{
  "n_layer": 9,
  "experts_per_token": 8,
  "vocab_size": 4096,
  "norm_eps": 1e-05,
  "batch_tokens": [32768, 65536, 98304],
  "seq_len": 256,
  "train_tokens": 353900000
}
Below are experts of layer 6 (counted from 0) of a mixture-of-experts language model. Rows are named router (the router's row for the expert), up (a neuron's input weights, with its number), down (a neuron's output weights, with its number) and show model dimensions 0-255. Each number is 50 + 12 x the weight over its row's rms, rounded and kept within 0 to 99.
Before each expert's rows: a language model's description of what the expert responds to; "mostly gets" lists some tokens that are sent to it at least half of the time. This comes from a sample of Wikipedia text that the model never trained on.

# expert 17
It responds to: Name-final pieces, place names. Final vowel pieces of names and whole common proper nouns before a comma, bar or 's, such as T-ata, Josh-ua, London, California, French.
mostly gets: " French", " China", " Charles", "anda", " California", " James"
router:52 41 65 41 59 35 57 35 81 48 69 58 62 68 43 36 67 44 45 56 45 45 51 46 58 35 57 45 37 35 19 47 67 55 50 44 63 50 41 45 58 48 64 43 40 45 45 46 63 66 50 53 38 55 44 52 30 57 62 61 58 27 45 53 56 49 55 34 60 42 32 47 45 64 62 57 35 36 65 38 58 52 52 74 50 65 50 39 18 54 49 55 49 46 21 40 57 58 17 64 51 41 35 43 39 57 51 64 49 70 78 39 58 42 61 45 47 34 38 43 52 40 39 35 41 56 43 53 31 58 48 57 49 74 58 59 56 50 47 58 45 62 46 69 37 66 54 46 28 51 77 40 49 55 45 28 47 52 55 25 46 69 46 52 56 38 57 39 49 55 57 57 77 33 48 74 56 67 88 65 58 29 60 44 52 39 44 33 57 43 31 68 58 50 51 37 64 30 39 25 57 37 42 41 52 45 50 35 53 55 35 55 62 48 68 37 57 60 51 51 41 49 26 58 49 38 41 53 68 50 45 31 31 51 56 36 46 52 50 49 52 57 60 53 54 68 51 62 49 40 48 68 42 25 36 36
up2:72 90 36 27 63 58 51 61 51 35 60 62 71 61 43 43 42 39 63 39 44 61 56 60 70 44 35 55 42 47 40 57 31 51 21 66 43 33 49 61 50 67 48 53 37 63 31 62 44 49 65 37 51 36 42 47 44 67 77 33 69 17 65 28 75 51 63 50 42 58 48 62 56 63 62 83 61 32 50 32 53 70 70 29 58 41 59 62 55 49 33 51 32 42 68 64 48 58 38 63 43 50 57 65 51 51 51 57 59 64 50 59 46 55 61 59 54 38 48 75 49 50 50 54 59 38 47 34 47 45 32 50 53 49 61 41 59 50 30 48 36 59 67 36 71 38 64 61 51 48 64 40 70 47 56 40 26 40 47 50 33 48 45 41 52 46 45 53 41 18 55 49 58 66 60 49 50 44 57 42 30 39 66 52 38 59 55 35 37 55 37 60 49 37 39 50 44 49 65 45 40 43 50 55 45 35 58 65 38 45 42 38 64 48 35 52 57 51 65 39 33 35 54 51 55 47 43 49 62 47 20 58 32 64 42 40 54 43 52 42 51 55 69 47 45 56 38 64 63 65 53 44 43 46 54 31
down2:47 59 49 58 54 47 29 73 45 46 45 60 46 30 72 46 59 50 73 44 55 48 60 39 48 64 40 54 65 44 24 66 47 47 59 21 39 57 57 48 72 68 43 47 72 60 61 71 53 46 50 67 58 52 43 54 77 36 50 40 56 35 44 60 49 55 36 55 72 34 67 42 35 62 50 56 40 51 62 38 86 43 50 50 41 56 47 61 48 51 44 49 54 55 68 59 17 45 48 64 55 43 35 59 45 51 63 70 67 63 58 47 37 42 68 49 75 67 30 38 73 45 58 28 46 51 54 52 48 99 58 43 44 49 61 72 35 62 56 46 56 58 34 60 28 39 46 64 33 51 61 48 36 65 35 47 60 40 59 54 44 43 52 57 41 50 44 30 60 41 28 63 37 58 62 62 63 54 49 46 45 48 40 53 42 76 44 55 48 67 42 50 57 70 38 33 48 54 52 64 42 35 60 47 50 65 41 49 42 36 40 52 59 43 57 48 51 59 56 35 35 59 54 60 30 59 59 44 45 52 38 65 22 43 51 40 37 42 44 68 64 50 56 63 36 53 49 61 44 46 58 47 51 60 29 38
up3:26 45 41 47 58 62 43 68 65 54 51 43 65 78 35 46 58 37 54 76 49 54 37 64 49 32 42 72 59 52 47 67 63 39 47 42 44 66 33 53 50 51 57 35 47 63 67 48 52 36 30 46 62 47 69 55 57 57 55 58 57 41 76 56 66 45 74 51 53 56 47 47 72 58 45 41 32 35 79 55 38 47 49 55 57 58 30 29 55 52 51 44 56 64 59 45 44 62 46 42 55 80 33 49 50 49 56 73 54 62 62 45 69 74 46 41 48 45 36 50 43 50 56 51 49 48 43 51 46 55 33 43 53 36 35 49 41 68 42 26 62 58 50 48 73 70 58 49 61 55 48 50 50 40 28 52 61 27 34 41 36 51 54 43 62 53 57 39 60 78 38 63 48 22 45 39 49 53 65 38 69 52 78 47 58 45 46 48 41 67 54 63 55 47 33 43 41 18 37 61 55 64 61 60 36 44 53 43 34 59 51 49 59 65 56 42 75 47 54 54 37 41 64 61 44 36 80 50 59 43 57 41 69 38 39 55 70 47 45 60 58 46 48 69 33 60 62 31 27 56 74 55 41 54 48 45
down3:43 37 35 44 40 48 65 51 58 34 58 57 64 52 42 61 20 36 46 50 44 51 37 27 76 60 46 36 46 35 31 50 44 71 47 57 31 43 56 52 76 68 36 57 66 51 45 53 38 57 75 42 41 60 33 49 37 58 32 58 60 47 45 37 30 43 59 50 61 44 58 62 45 44 44 58 61 68 40 40 29 56 40 36 59 72 55 54 44 46 36 49 70 49 26 37 57 49 59 57 33 62 61 43 58 40 66 42 43 61 44 63 39 22 56 43 34 37 61 35 46 45 36 47 38 55 28 30 45 58 72 39 23 54 58 38 66 61 51 52 44 54 35 50 52 52 40 48 64 36 45 69 47 59 51 33 53 43 66 48 33 63 45 64 67 50 56 35 59 66 56 41 54 55 50 48 30 32 50 66 47 52 72 60 46 62 45 39 49 30 67 64 44 45 58 48 46 77 47 51 51 46 64 50 44 46 32 53 31 58 68 54 46 35 31 69 38 50 37 62 51 59 57 45 46 66 17 54 38 55 65 53 53 31 59 44 55 30 46 46 35 49 49 52 33 25 73 56 46 25 51 59 39 62 65 51
up4:47 40 47 52 72 67 37 59 61 47 33 66 45 42 57 59 48 29 64 44 70 43 58 45 56 58 60 55 45 58 52 52 61 54 55 25 44 50 55 61 58 59 48 66 54 54 57 43 51 60 58 37 39 20 55 49 53 46 44 49 32 47 55 41 54 53 50 65 42 51 70 47 57 63 67 14 46 59 40 69 56 64 68 53 51 56 60 49 38 54 68 60 47 64 52 59 28 32 42 76 54 36 61 32 37 39 65 67 63 29 37 31 63 63 41 57 47 59 33 51 43 43 92 32 51 47 66 22 56 45 51 55 42 55 60 62 60 55 36 66 43 68 48 25 57 41 47 40 41 41 55 54 62 51 65 62 48 44 43 52 32 63 46 47 50 48 47 34 64 63 40 42 53 47 46 53 53 80 57 29 39 45 48 50 46 52 48 51 40 18 61 64 66 35 54 33 56 44 28 33 35 58 40 40 45 42 15 57 58 50 52 58 71 58 36 62 70 57 35 36 26 46 41 40 46 52 45 47 60 41 31 54 49 46 56 52 52 52 54 52 65 66 43 51 77 55 38 62 42 42 50 65 61 62 45 27
down4:55 34 66 88 60 50 33 58 51 73 48 44 38 51 64 48 63 73 46 54 44 54 60 43 44 51 61 38 27 52 44 59 62 60 45 50 68 46 54 44 55 51 60 37 52 48 45 47 22 45 44 51 51 63 56 62 79 46 61 56 50 36 66 77 27 50 51 47 45 71 45 44 43 59 26 76 53 53 63 63 67 60 56 50 55 75 66 42 42 44 54 50 52 61 52 47 52 30 67 40 50 51 71 39 37 62 47 49 45 51 42 50 32 64 35 39 42 56 57 50 44 61 50 62 74 42 51 39 64 11 69 48 64 38 48 37 50 64 49 51 46 28 53 63 49 54 52 55 55 56 72 42 53 53 27 51 59 59 46 35 41 33 47 59 52 38 52 57 37 65 49 63 63 62 68 74 21 59 61 50 42 44 50 54 45 52 44 53 41 58 51 65 57 51 77 46 51 55 29 49 51 48 76 62 46 67 39 58 51 67 69 49 57 54 45 52 51 48 54 47 55 55 32 55 58 68 40 44 33 60 41 37 54 46 52 25 44 52 58 50 55 75 33 74 28 41 47 53 65 62 42 58 45 57 79 25
up5:57 67 58 31 57 36 60 39 69 64 57 82 64 50 35 71 77 48 49 63 63 51 51 31 53 34 55 48 47 35 56 42 36 29 58 59 41 44 52 62 60 54 49 37 48 54 70 40 53 41 48 41 44 50 46 71 41 58 46 48 33 26 31 43 63 53 52 49 47 63 39 77 38 49 51 48 44 52 37 54 46 55 54 55 56 46 59 44 43 57 54 34 57 59 24 55 50 63 46 63 71 55 52 65 52 62 52 38 58 66 53 39 66 51 50 68 41 47 26 51 31 57 55 60 40 61 63 62 51 36 56 58 53 57 48 57 37 51 44 73 18 31 65 71 39 62 40 55 73 55 53 54 69 46 46 49 41 41 51 48 62 60 72 60 56 64 48 42 40 34 82 61 66 46 61 44 61 49 44 67 52 42 44 45 76 48 54 42 78 45 49 76 41 25 57 52 43 36 37 51 55 32 22 52 36 41 47 48 31 45 35 58 59 31 58 48 50 47 57 72 51 51 57 50 36 58 39 59 66 57 42 48 36 47 40 38 43 46 43 31 43 59 60 37 21 36 59 43 78 45 47 54 50 56 24 44
down5:35 62 38 52 36 40 54 52 42 55 48 40 39 54 49 60 80 31 35 39 43 39 75 43 39 65 61 60 58 53 70 43 49 79 42 65 59 47 45 38 56 45 34 60 43 47 45 47 54 69 58 65 68 44 49 50 61 79 60 52 62 32 50 41 52 52 42 62 39 21 19 46 52 33 59 29 56 53 22 48 62 26 50 58 40 74 33 36 42 51 55 65 59 58 51 51 43 42 50 48 38 51 43 53 18 41 39 37 58 50 33 44 47 43 44 28 49 50 51 42 47 46 36 58 43 24 62 55 59 54 59 58 55 44 49 42 39 45 63 37 53 49 79 67 63 34 51 58 66 43 47 48 19 62 34 55 77 63 31 56 55 43 58 66 26 43 32 48 57 39 34 32 50 53 51 46 40 56 39 55 43 25 53 42 54 65 36 78 43 56 57 57 38 44 46 46 55 46 53 52 64 53 66 49 57 53 65 60 76 43 52 41 48 44 42 52 66 39 63 65 47 42 58 32 77 39 63 59 63 34 60 55 58 38 31 55 26 57 54 39 56 66 53 67 55 53 58 53 62 39 43 48 51 47 67 54

# expert 16
It responds to: Surname and name endings. Final pieces or whole tokens of personal names, such as Castill-o, Rober-to, Offenb-ach, Brown, Smith, Richard, often before commas or pipes.
mostly gets: " Brown", "bert", " Richard", " Smith", "ski", " Charles"
router:33 57 51 47 40 48 59 45 77 53 33 65 51 69 40 41 49 67 27 60 42 58 65 15 61 51 53 54 47 46 44 42 56 35 61 45 50 35 63 55 81 67 72 37 47 39 45 52 53 18 55 69 42 31 37 66 47 50 48 48 60 39 50 49 38 41 50 32 55 50 27 49 35 56 64 58 37 27 57 52 49 51 51 66 47 43 54 73 45 43 54 56 65 57 38 63 64 58 28 64 51 61 64 51 45 58 42 67 46 67 57 43 39 42 52 62 37 35 26 47 40 53 51 38 51 43 60 49 37 58 45 49 46 64 50 49 47 38 59 85 60 55 65 40 51 60 57 43 50 45 44 56 56 47 61 43 38 47 43 28 44 65 34 46 63 55 68 32 72 67 66 63 53 49 35 55 56 57 79 55 49 51 53 49 60 44 48 44 68 41 63 65 60 55 29 57 59 35 46 52 49 44 34 52 56 41 34 80 46 77 40 49 51 41 65 44 35 57 47 56 43 50 47 81 61 42 32 65 57 20 32 50 23 59 50 36 51 46 47 57 46 56 61 51 34 55 58 45 75 64 66 66 44 40 59 48
up2:55 45 58 50 39 52 75 49 55 44 38 33 15 60 48 36 44 52 55 46 54 43 52 50 66 47 68 44 66 54 46 56 26 53 35 43 46 42 59 41 80 65 56 48 50 54 33 34 51 52 59 81 57 52 41 59 43 55 51 43 60 35 43 63 65 51 44 37 52 42 53 52 51 42 66 64 56 35 83 25 44 62 51 61 42 41 32 73 56 37 68 42 35 63 49 53 32 41 36 25 33 58 41 36 42 54 46 49 81 43 58 67 51 51 32 67 36 42 51 46 59 55 56 28 53 59 75 51 43 48 50 68 34 50 59 39 70 37 75 52 50 50 34 76 65 45 64 66 60 46 50 70 58 41 48 51 53 55 48 57 52 64 38 58 67 54 72 34 44 31 40 51 55 50 44 41 67 46 65 50 44 51 61 63 40 46 41 55 65 48 65 51 34 53 33 56 47 40 45 37 59 51 46 69 58 41 53 63 44 27 66 36 56 61 23 33 48 50 54 55 53 38 49 26 59 55 83 56 52 31 45 41 64 36 53 42 42 41 67 41 62 54 40 39 46 63 57 61 63 32 46 51 44 40 71 59
down2:62 26 74 49 55 44 45 59 45 45 53 39 25 60 68 52 46 53 45 58 63 44 24 47 41 44 62 52 33 52 72 41 66 57 50 77 37 45 66 72 38 35 59 41 60 46 45 31 41 52 51 46 29 48 59 29 45 48 52 59 54 48 70 47 26 29 64 31 29 56 64 64 57 58 51 47 47 60 44 28 48 48 66 61 58 56 37 30 40 35 52 44 35 45 63 67 60 37 42 45 60 40 59 58 53 60 42 52 68 44 29 43 62 46 63 55 53 64 37 40 57 42 50 34 55 58 56 44 64 67 51 50 66 55 66 58 70 62 55 58 60 48 68 52 73 47 20 52 46 49 46 41 51 58 25 63 41 49 54 60 36 51 40 44 62 57 68 70 27 62 38 61 68 44 39 47 61 46 64 57 57 59 32 36 58 33 69 58 67 51 48 23 43 59 44 59 40 53 47 73 44 44 52 45 55 55 42 49 76 32 50 63 62 40 44 62 40 44 59 77 32 31 35 47 43 59 48 40 58 28 65 30 55 34 50 35 39 49 45 52 45 41 44 45 66 60 43 42 14 45 41 58 45 53 45 45
up3:52 78 35 44 44 56 60 42 47 58 46 33 58 57 46 42 25 70 38 53 42 27 57 51 50 41 68 53 60 30 44 53 33 68 51 30 64 65 49 53 50 60 60 45 39 53 51 54 64 52 60 62 51 42 68 31 52 55 38 55 62 44 62 46 37 50 53 60 62 39 53 29 35 58 62 47 45 61 47 36 72 45 59 59 52 57 23 51 34 50 50 59 32 63 51 78 52 70 20 67 51 63 53 45 70 54 54 57 58 35 45 39 40 42 75 54 65 39 36 37 67 36 64 64 63 60 50 45 62 45 73 57 79 63 40 57 64 43 57 41 37 34 41 42 36 63 51 51 39 50 48 44 53 45 57 74 57 65 58 56 52 53 41 44 37 41 38 33 61 32 35 30 61 62 29 62 44 54 66 47 60 49 74 47 58 41 43 64 55 60 51 63 42 48 54 59 59 53 36 63 58 68 33 48 61 63 40 62 53 57 64 46 65 55 73 64 58 40 56 55 47 67 62 50 79 74 47 57 32 65 41 62 64 28 47 63 38 42 45 58 40 33 68 78 48 60 53 25 53 38 48 51 56 55 60 53
down3:40 61 32 40 58 65 69 55 50 46 46 46 49 68 40 77 47 62 40 50 43 59 30 49 53 38 41 47 59 58 48 65 63 53 25 61 39 60 43 39 51 57 39 49 30 44 52 54 49 45 67 69 59 34 48 55 36 48 63 38 50 48 50 47 60 41 46 42 44 53 46 44 53 41 36 55 39 66 37 44 28 59 49 32 54 79 51 38 50 43 49 42 53 54 67 54 69 68 68 36 46 21 56 70 64 55 32 44 58 59 64 47 49 71 44 64 72 44 62 38 70 54 51 29 57 55 55 60 54 55 46 43 53 57 45 45 57 33 38 44 48 42 52 42 32 40 53 51 52 76 33 30 75 47 43 41 39 40 57 52 42 31 41 62 48 29 43 53 62 75 65 47 40 35 67 52 46 35 56 64 40 39 45 32 49 34 59 78 52 34 38 45 41 62 52 38 50 47 28 47 54 52 62 30 69 51 60 63 68 61 73 45 14 50 49 57 58 47 51 46 40 60 52 27 60 46 41 59 66 37 29 48 47 71 37 40 66 51 41 45 20 55 48 46 47 65 38 17 67 46 36 59 38 54 55 67
up4:49 61 44 48 36 68 32 57 50 42 58 64 53 57 42 20 40 53 48 74 65 56 56 31 59 56 48 52 47 55 44 52 52 52 41 47 42 34 48 66 51 69 53 61 72 66 28 59 31 48 65 69 40 56 61 61 50 42 49 61 70 65 53 52 73 32 25 38 44 52 16 63 46 59 34 56 60 60 49 57 46 40 45 61 38 40 45 43 72 59 33 51 54 61 46 56 48 48 30 70 36 51 53 40 79 40 51 57 46 44 56 53 32 56 54 75 41 68 45 52 70 36 43 23 48 54 70 32 36 55 57 54 37 33 53 38 66 69 72 53 45 64 67 45 54 47 37 41 39 45 57 46 57 66 56 45 39 62 40 62 44 57 47 40 51 57 53 39 72 50 54 50 44 55 18 64 49 37 42 40 49 51 51 51 55 52 59 60 59 60 63 52 39 56 70 64 53 54 62 60 45 45 47 70 34 32 31 60 75 55 56 37 65 26 64 58 49 57 65 52 58 39 49 75 38 51 48 44 56 67 61 64 51 85 66 54 53 57 55 38 45 39 47 43 18 50 62 52 60 46 51 63 58 58 62 43
down4:66 62 41 47 52 62 54 53 77 47 49 66 54 50 43 47 62 57 67 42 65 48 60 62 56 53 46 46 53 53 69 42 45 33 28 57 58 64 44 19 39 43 52 68 75 51 35 52 34 29 60 56 43 63 46 73 76 47 42 46 33 58 83 69 51 56 24 52 44 30 45 31 52 49 37 56 44 64 65 48 55 46 54 73 62 52 49 69 45 57 65 55 47 49 60 58 65 26 57 47 35 41 61 46 41 67 55 46 59 55 63 62 64 44 41 59 49 43 29 28 44 64 65 53 18 45 58 48 51 36 51 39 48 33 45 51 37 64 56 43 63 32 30 44 68 57 54 54 47 38 54 38 49 45 52 54 56 28 49 48 66 58 48 56 27 60 59 50 36 43 37 15 50 53 40 39 56 52 69 43 40 46 59 49 49 18 41 47 61 57 44 43 61 59 55 62 38 49 49 51 60 29 71 64 62 44 50 42 52 60 58 37 48 36 50 66 44 54 35 56 37 38 46 55 59 43 46 37 47 31 58 63 42 52 57 52 25 57 64 68 54 24 39 35 70 35 40 56 29 57 66 49 64 50 32 64
up5:52 58 55 60 41 61 64 52 29 54 34 33 65 48 70 46 84 52 41 68 34 64 31 51 57 50 48 57 55 45 48 60 57 52 51 49 34 36 54 53 35 39 56 54 56 49 34 45 46 42 32 72 54 48 46 47 33 60 64 21 63 52 50 44 74 60 61 65 70 47 43 49 30 31 56 47 55 62 64 55 57 44 35 60 47 50 49 62 65 39 59 56 68 76 51 65 47 62 41 43 59 24 44 66 53 43 46 45 65 57 42 72 47 50 50 74 66 42 50 63 52 50 56 50 53 59 41 66 48 52 36 65 42 49 71 40 53 62 52 68 58 70 44 36 64 65 76 55 50 43 59 64 46 47 71 44 54 68 71 44 45 37 29 39 59 49 44 50 67 36 56 57 54 41 50 54 55 63 49 39 35 49 58 48 45 28 51 57 36 53 43 20 48 52 50 87 39 47 62 36 44 28 22 54 65 65 62 46 58 57 67 35 35 44 54 62 51 40 44 61 53 68 47 47 41 57 24 42 53 26 48 72 37 26 72 66 68 48 43 47 49 49 61 50 66 40 42 50 55 62 41 54 56 40 68 42
down5:49 60 69 40 60 37 29 48 37 50 30 55 57 59 51 67 48 47 49 38 50 62 57 59 48 48 65 60 51 57 34 64 41 39 63 46 48 29 54 73 50 27 44 40 45 34 51 27 35 50 48 73 38 39 50 51 30 75 44 54 53 58 47 47 36 51 48 35 61 46 44 52 56 38 48 31 52 60 51 66 41 66 57 56 43 62 40 70 46 38 45 53 68 43 37 63 44 60 69 36 27 34 64 67 27 42 31 54 37 34 55 25 46 76 58 57 64 43 39 65 25 53 52 47 56 48 55 53 54 46 49 38 70 43 43 60 40 27 55 46 43 62 55 47 71 53 58 62 78 51 63 50 45 41 41 44 57 48 43 56 43 43 50 53 33 69 73 35 73 70 47 48 30 81 27 46 42 46 40 57 49 54 45 33 74 50 43 37 67 48 61 54 47 77 39 42 60 63 61 62 68 43 55 31 74 63 57 57 59 51 52 59 40 52 58 37 56 50 60 48 52 72 50 37 51 42 58 58 58 72 35 67 46 45 54 58 61 52 71 75 65 38 64 51 48 59 28 55 47 65 36 58 44 36 54 37

# expert 42
It responds to: Separators and list dashes. Punctuation separating items: table pipes, commas in lists, semicolons, and the hyphen opening infobox lines like - Full name.
mostly gets: "=", "),", ");", "|", " |", "-"
router:54 33 61 40 61 54 58 40 64 60 52 46 55 73 60 63 52 50 54 45 54 48 42 39 45 64 63 56 66 54 53 38 32 64 65 30 41 45 40 51 52 20 54 49 54 65 63 52 40 67 33 51 60 39 48 48 59 80 43 48 59 43 34 65 62 49 56 45 46 43 39 54 42 57 56 42 53 47 59 41 46 41 36 80 45 34 47 35 62 68 52 64 57 68 51 54 29 48 40 67 64 52 31 51 45 62 74 51 51 69 50 53 54 60 76 59 36 43 25 52 52 47 49 30 58 56 51 59 53 61 47 38 69 47 44 49 23 40 58 69 53 58 42 56 59 33 49 49 41 43 52 75 67 63 62 24 61 42 38 53 59 47 54 34 31 70 62 51 42 65 44 62 44 43 36 43 75 68 64 72 51 33 56 56 38 35 59 43 41 37 51 44 51 14 61 48 64 37 36 46 36 65 38 47 59 54 39 44 34 50 41 55 57 48 41 34 67 67 31 56 28 60 66 52 45 44 38 30 53 46 60 63 32 45 29 55 20 44 70 39 59 65 51 50 58 55 71 60 61 49 71 65 55 51 49 49
up9:58 50 44 53 34 26 40 67 59 38 36 57 41 40 55 39 64 45 34 57 38 34 50 45 55 57 52 47 50 40 41 35 45 40 59 56 43 59 49 52 50 48 57 38 44 54 29 81 55 53 20 45 51 83 58 47 61 77 62 51 64 41 58 29 37 51 44 75 66 43 42 48 46 62 53 35 39 45 56 36 47 67 28 59 37 47 35 57 58 44 16 35 54 66 19 48 51 55 43 53 54 53 56 52 59 54 38 48 46 44 41 62 61 61 33 70 60 62 63 46 35 64 64 21 51 41 59 48 42 56 52 67 54 58 56 45 46 70 67 47 61 70 62 60 54 21 40 34 65 78 53 44 45 49 60 65 54 55 41 53 40 60 62 21 50 59 67 62 53 68 61 70 28 36 30 42 61 52 53 64 55 62 64 48 66 61 48 38 52 30 43 77 40 54 51 57 50 37 62 76 37 44 61 42 40 60 48 65 69 46 52 32 55 48 45 60 45 62 53 66 60 46 63 51 66 76 37 54 42 47 57 54 62 53 54 51 36 61 42 42 35 38 50 43 59 43 41 55 42 72 56 44 43 46 47 54
down9:49 38 50 38 65 62 64 36 34 38 49 37 40 33 30 64 42 35 54 42 43 51 31 64 65 68 32 63 57 53 72 60 43 63 42 46 63 74 56 66 53 50 67 57 59 36 58 43 34 24 41 45 71 58 66 46 56 46 45 51 52 62 72 60 51 61 55 53 73 56 58 40 36 37 43 60 56 52 51 56 42 44 45 55 50 39 48 36 29 54 57 43 44 37 51 39 31 49 35 48 45 39 42 56 59 70 48 37 46 55 49 31 51 50 53 37 42 53 35 57 52 38 41 78 56 55 39 57 47 49 72 36 72 39 26 49 64 29 67 53 55 34 45 60 72 47 52 47 56 49 42 38 71 48 53 34 43 44 58 39 49 27 57 42 49 25 60 54 36 59 53 45 69 48 76 50 43 59 44 67 38 50 29 56 31 58 56 44 45 22 25 55 57 26 76 54 47 58 48 34 50 30 47 43 35 57 47 30 32 52 42 43 37 40 45 41 38 59 55 42 37 46 31 51 63 56 60 50 51 34 74 59 74 41 50 44 44 40 58 50 25 49 62 20 37 40 50 60 66 32 54 40 62 53 47 35
up10:48 58 54 51 54 56 65 66 34 43 57 54 67 57 66 39 59 57 57 46 59 40 51 50 63 64 50 49 60 33 25 62 49 43 51 26 44 66 49 38 58 34 53 44 66 46 63 53 61 66 53 42 39 69 76 64 71 44 47 55 54 46 28 52 47 47 56 46 63 55 29 57 45 47 37 51 14 42 63 34 50 30 52 71 50 47 53 51 43 63 53 48 45 41 56 33 64 66 56 48 53 67 59 64 40 46 49 51 70 37 39 47 69 71 64 72 41 53 61 47 41 45 38 58 43 48 47 54 49 43 62 51 52 53 35 61 59 43 36 39 64 32 35 43 29 62 54 51 49 43 74 40 22 45 46 71 63 46 62 56 69 15 44 44 58 60 65 73 51 42 51 32 43 64 50 39 54 43 49 36 46 59 72 61 57 47 48 54 35 50 48 40 50 52 54 35 41 64 56 44 60 35 67 48 42 32 43 49 53 62 30 58 43 28 58 38 60 75 81 33 41 40 43 63 35 29 61 38 27 51 59 40 76 36 32 39 51 27 47 72 52 44 50 56 47 44 61 58 60 42 61 44 40 30 47 32
down10:46 39 48 40 34 41 50 47 56 57 51 53 54 49 44 30 54 50 52 28 53 58 58 50 48 79 53 40 62 56 59 39 61 49 50 41 58 51 56 76 67 58 38 59 66 67 24 38 48 58 63 40 55 51 39 50 56 48 70 52 54 39 66 33 50 63 66 67 59 33 65 52 52 54 55 72 65 53 68 75 44 58 58 44 58 77 41 46 37 48 56 34 42 61 44 59 37 46 44 53 67 70 55 67 51 58 39 45 71 48 65 63 29 48 46 69 56 71 58 55 47 43 45 23 39 64 39 44 50 55 44 66 47 31 49 60 71 35 56 29 56 63 75 57 54 61 69 62 49 51 42 30 38 38 54 60 30 28 46 56 43 43 53 45 43 66 50 68 34 56 51 29 54 58 47 51 55 44 33 47 48 44 46 49 50 48 45 63 39 42 61 41 47 53 49 64 64 71 41 46 33 58 46 69 40 61 67 44 69 35 61 40 59 63 20 51 38 55 15 57 77 62 50 41 67 65 59 46 52 46 64 44 43 42 57 61 70 70 51 37 58 54 49 84 51 24 53 43 49 68 47 42 41 31 46 53
up11:48 64 42 71 63 54 25 37 57 42 36 54 66 51 52 33 67 32 41 50 40 29 42 60 61 36 55 71 39 46 58 78 33 40 46 62 38 63 48 34 60 64 54 48 35 65 52 77 47 47 60 57 60 45 64 69 36 73 53 58 59 47 46 55 39 63 45 33 36 59 59 40 50 62 47 54 70 45 73 44 57 59 57 43 32 48 72 46 41 50 49 55 55 36 49 63 54 61 40 60 69 28 27 62 47 67 54 42 38 48 72 47 32 65 50 44 23 36 49 47 52 44 43 64 60 52 47 49 40 51 52 56 59 63 45 42 47 60 46 76 28 56 41 49 33 51 43 83 33 59 59 43 65 41 58 60 51 63 54 59 42 45 62 55 55 48 74 31 44 61 67 38 49 47 56 30 68 45 32 56 32 79 41 38 65 49 44 46 78 36 54 58 53 38 42 56 40 44 57 28 47 58 65 54 40 63 35 48 28 60 58 30 50 33 55 64 70 47 51 50 62 60 53 52 49 45 71 44 52 42 56 43 49 52 46 57 51 62 58 56 39 39 61 50 76 38 71 67 60 67 62 47 59 64 39 62
down11:68 17 54 57 68 70 70 63 62 40 52 61 50 36 54 46 34 45 64 38 65 54 55 39 31 35 40 46 67 23 70 24 52 54 46 62 61 44 35 40 55 44 58 61 33 39 54 58 39 45 44 52 55 47 62 57 43 22 52 55 42 66 56 55 56 36 53 53 68 33 40 35 27 54 44 35 42 68 61 55 63 41 36 56 58 50 42 71 55 51 41 38 39 44 66 40 35 52 54 40 32 52 58 61 54 71 45 47 69 43 45 47 57 40 54 37 52 47 56 64 55 46 37 63 47 42 56 52 44 60 51 64 67 48 42 55 53 58 51 61 60 75 49 52 40 61 38 21 29 40 39 59 53 52 68 60 65 40 44 48 60 40 27 42 44 50 52 75 33 39 48 67 53 36 45 34 45 62 76 31 61 42 52 49 26 40 54 50 49 59 48 58 40 49 40 53 65 43 36 56 47 44 53 30 46 53 42 77 63 44 48 59 74 60 42 35 37 36 46 60 63 36 73 37 59 66 68 56 46 65 50 40 48 36 51 63 46 40 60 39 61 87 78 49 65 52 42 45 48 48 41 75 41 37 61 32
up12:20 50 62 51 49 50 79 59 55 49 44 55 59 89 57 52 36 52 55 44 46 50 49 48 39 52 38 60 36 51 38 45 56 41 37 27 42 52 50 46 60 63 52 45 54 72 46 59 50 37 50 36 43 64 53 44 62 38 52 61 43 45 53 33 45 44 64 51 27 39 55 46 59 34 59 82 57 55 70 26 47 39 35 57 77 66 52 60 39 40 58 54 52 52 29 45 21 62 40 71 67 44 37 39 48 40 65 66 52 58 55 41 25 42 42 34 54 31 45 24 56 29 52 51 45 51 56 39 57 47 55 65 45 42 66 67 38 43 58 53 58 71 41 61 53 51 41 30 47 39 50 40 47 50 31 38 38 52 46 46 77 40 42 60 40 44 54 53 49 53 45 64 48 86 50 83 62 58 62 44 47 32 41 71 31 63 46 36 40 52 46 44 47 26 51 46 45 43 48 60 45 53 45 35 72 66 30 59 65 46 54 38 66 52 63 63 46 65 53 40 47 63 50 55 31 58 68 49 40 47 63 46 64 44 32 45 38 59 64 70 46 48 43 28 53 47 51 54 50 48 45 76 22 54 46 51
down12:52 48 54 59 12 43 60 62 46 59 55 64 66 30 41 67 61 52 45 48 74 48 30 30 39 35 50 29 39 68 43 60 60 49 46 59 55 31 46 36 18 31 52 69 45 30 51 51 53 56 62 51 56 48 54 28 53 44 49 53 63 30 34 44 51 25 51 49 57 74 47 71 63 71 57 44 59 32 54 52 51 38 59 61 59 72 35 35 48 46 28 29 36 57 67 34 37 52 51 39 44 16 43 47 42 54 31 57 38 44 53 42 26 53 41 58 29 47 33 49 63 52 42 63 34 33 37 52 47 48 32 54 47 50 58 62 52 54 47 55 38 34 54 34 50 41 57 37 49 58 50 41 61 55 40 47 53 39 56 51 52 49 32 41 58 51 47 34 46 70 31 61 47 46 20 60 44 57 35 56 64 43 43 37 39 61 47 65 48 57 26 54 58 51 59 50 55 45 53 42 52 50 32 52 45 47 66 44 44 52 63 58 48 57 54 37 45 53 51 54 48 36 62 39 61 32 69 35 57 43 65 70 53 66 36 56 52 26 49 36 40 50 63 41 44 40 60 85 65 49 37 22 71 37 43 40